config.toml
num_hidden_layers = 18
hidden_size = 128
n_experts = 128
experts_per_token = 4
d_expert = 32
d_shared_expert = 64
hidden_act = "squared_relu"
moe_layers = [2, 3, 4, 5, 6, 7, 8, 9, 10, 11, 12, 13, 14, 15, 16, 17]
router_score = "softmax"
normalize_top_k = true
routed_scale = 2.0
balance_loss = 0.00617
balance_bias = false
init_std_router = 0.00706
lr_router = 0.00132
vocab_size = 2048
norm = "rmsnorm"
norm_eps = 1e-05
tie_word_embeddings = "early"
optimizer = "soap_variant"
learning_rate = 0.00694
beta1 = 0.95
beta2 = 0.95
max_grad_norm = 1.0
batch_tokens = 65536
max_seq_len = 1024
train_tokens = 389100000
max_steps = 5938
dataset = "wikipedia_en"
Below are experts of layer 4 (counted from 0) of a mixture-of-experts language model. Rows are named router (the router's row for the expert), up (a neuron's input weights, with its number) and show model dimensions 0-127. Each number is 500 + 40 x the weight over its row's rms, rounded and kept within 0 to 999. Numbers have three digits each.
Before each expert's rows: "gets" lists some tokens that make up at least twice as much of what it gets as of all text; "comes after" lists some tokens at least twice as common just before its tokens as in all text. This comes from a sample of Wikipedia text that the model never trained on. Tokens count by the router's weight.

# expert 20
gets: "0", "6", "8", "7", "9", "5"
comes after: ".", "–", "8", "201", "9", "200"
router:532558457496463530484483474548498500463487531481446491524497457549543508534503525523524458501502473467513489436520530487511424598440475552524512513519525504522429536522504489580516510429440555461516415447540449468539456521460538476545516498496485479530532519492538557504507438541402492524493519585506493556494545495468448432487578534490485447624523478607526471496455516543517526524501
up0:474412509481459497506547445494421497479532445477479518478429509494550450476529434483470568552471575508471457489495543543544506506483548534487492427487515518497443599489486481580475461470568461499514452479598513584514517438532432466564513523562504495520463493557536560517515467507449439520504507479506525456485432549449498500550484493494553492535467522508496550497559466517525433500572
up1:541492532510552423545535563512422490399484520547561528461501516535514474521529461528486528459517471434425445455442498549467504502464471536468536467408492468509573461525492523502541457519446517495509483501475455445504434493538448539466515482378522541458547461491520479520507426447459474495522521519504430492436497466517538444489469493477548460578464555529535545523452507525513430494486
up2:571489516484490493557456494479515472501536490520445504544588478525497532487469438480517520525536528586519552472516524440445497488451437585493486469527486503472448459544512554517445477532539528456493498462532561432520528558466558430506514477501477478544508534471580464547439450533594540464540496540509437433450524420525406523506437522525504485460558466476467488445543457544495484504516
up3:441483536518566485479483463558521521435504507492549472534532533519533524515507500445505477478519531510495495514535526542553460582374448480565436504481528488474470476541500411528521514476504512481493514473494508454484485461474379501441481400507536495498528466555407575549509451460433558515474463523491466512461525536469540465444537527557573491542560492433489501458472481509453537523487
up4:531472441477518511508471484485518477535545506490442572485557443519456437538513497491523463528476504484526486474489469522467496481444504470526514542570577504473428481510526529467518462545450523525506430458490465541527493472498576523562497408510500566527531502556569494373480491453471570518518491561553509549567554504529542435541505495516453488567547487506453444512547542547565575511545
up5:430522437526544436431486482515479436545517549514438485495565485533551513489579499523422439486451503468443504490540544480492514521503493498565451450459461466500508485551519523487440464509528487483544493474507514460525463479502524532488505486538486522512412445493464562491466495406469539521546448390525497513467561557559465517444576505443406515563556495539456512530502494508561476492536
up6:552591492492538503477512526566491487583421492492458495455511485537576455455455592438562535468443450480518531523479532551455472540452497473469474460436450484525520532455467533506517548527490525506468520437476514479513512525509523463473520511520473472517557555460463450458493434458572534518460536498475505492553460566474430503557518441548452480515427498572530498433500455570445481538494
up7:507467447553507457437478471488471514552487516464467424501454539457466485475470506447503518519543512479446503466517515501513464463499527557552433510481447519411527512457420458500547507478548574490474477508531423515549484462500405502492525522497519472456521423513520476405443483454529509406459494538490470455504419592520466494489427535549530509547443455512506525552499484462550522447555
up8:489388508534530427421474410535464559513493540523469476521527462484459492446481504485467472519502469488486556517589555473489421492502480463530490488403505495541468495550545500435510474499485501490554502507476457511598560511450550509515465405436486474474600511538458522501497535492472520486529478464412520502462491462519453418491477447472542537565548474527480548489526483522490521464490
up9:497420525467493556485460520493541489496452383499539539430496574419514507487488503523483455422543526554526523549538501490512518534519501552461548491538531517493460470467493562447528503515568491510491542501528481536457492434506416524472482510507551549509471485417477520466499543538506537561499503558368478553553503520454606504490493456478570535494473491489528465549535499543455511448517
up10:536478489594554515501515496450445536507509480447499528508492459492484431489461437495460483452526507463506504521484488507596526530517564500504462497497482484471554473485428410503476570564478455475517498515445477514488501559521538463543443548486565385470487482540540466428429498448416562468482478490524495462511446546451579521512438463468406523533472474522488492444494542502452507453509
up11:485484550518537478464475450488526564521561516402459481554421484493471514510426480503490466454448451512510472440507440513511507481475527518460527552489485493500492579490528530509499465460479521533522526498424496531553482377452506509478544464494554532490458559571524474498506631465486429506522540511503553517431552458440425422488523531512550533516491528488506506521496541423443476502483
up12:445570425513495469507499521509493482523559506504430474519515567447511520535467499535517445487596513533504467503461563559471491408537440462503523519501481597521507569499475536526435527469538533563459459475540527486457437558541448544532518501486469502500485503474538527469472466501433398535477465522500425531561560545544501585461456524523484467466551507476513581561510518508493476479523
up13:506525485534528487508434564508489472497524502486504505485449512554562441468465498563483443465512564499527507525471521514522492470485563478456432525476519497485437498443502507589532552516590541542497488509579476478475538536509465532445540523454472559611547531511501444466383475557501486528454539529465492506542442485602539524528486479513454472511561532525599562505536496515490450510519
up14:468493472510518519494457505563540556498427390512468471559534546518512426468390513503519429477491526490519480512538532524551382496481443497515514470517498489455494504486506500401505516491528543470531568494493495488599504561493411544433539505545508542483444543499459581529453573492538491519478529495518491551581540467482493553509497499519468488515547464502419542522455494487534512495505
up15:471480510480494583551533422488490580455505520445478551478511460462472468499487555503505461496501552578603513500462446536533443534541438502520549520534493455532517511553491586499541499501530478528481520488524531600517495507481519442488493523512506530482452517459562531559524509582545511543504509413540437561574465495490586544430457456574560504474476519486507473533455493475503544488522
up16:478473457510399486553530478523477467513472493538457520489546525447526508473574538514574439501529430528437476475475513547528534501455421443481471529470460526449456515514522445457520458532453551598458477422513496416498604526437529525514469517476490469465510557428508493495470510499480503513500454536481469407545486538523482550454508491518463545460473426500468557521442551500510464470461
up17:543469469496412439579529439457434439491565514467489468485501404530498570501489490530499462442456468544511593431473476474444503464515509460563539441580469543502448469568466477462547487500468477527529481513432512476493501482480595491572545450465596505483540534508502505484527539530524522484463516543485508537472500522475484524482503457445513530516468533495448521524511544488532490484393
up18:495502499547530391459495499433536471439516580469563481485471546532508523569477530507505464494493462542503487467526450532500497460454520491539505591473534495446493565528516526486492484486482417531485499526426471577544466478504549433488520422465564482491505547551461495474472430478514496472524449524532518550502557472449405415510527490421549459515546545562528486526530484479437509462452
up19:507578485405533491499561518432507453555465485447475524582504543591429520430498469455522458475532452518509485456488435496450487542548478508525449478547486610470451494528566492545547527498508544515514512461497534442521479518549531514562496507473471448483491505515537462514431457554508482526440571519476538414557503525562458517511529545504524521512529472492442568532534494562466501532501
up20:490532440510467539514580508429479502439504474461457499484465451502539557493521490440462450549528580490510563503502476475474450487486541511528459480615500510505372466491511538437548506488463513519522549501492531589454520522506527581561580538445520527524483468414483514505522484523488518482522498565459483568492493483429603530501533445527492490484520530508508477440492567549520501488478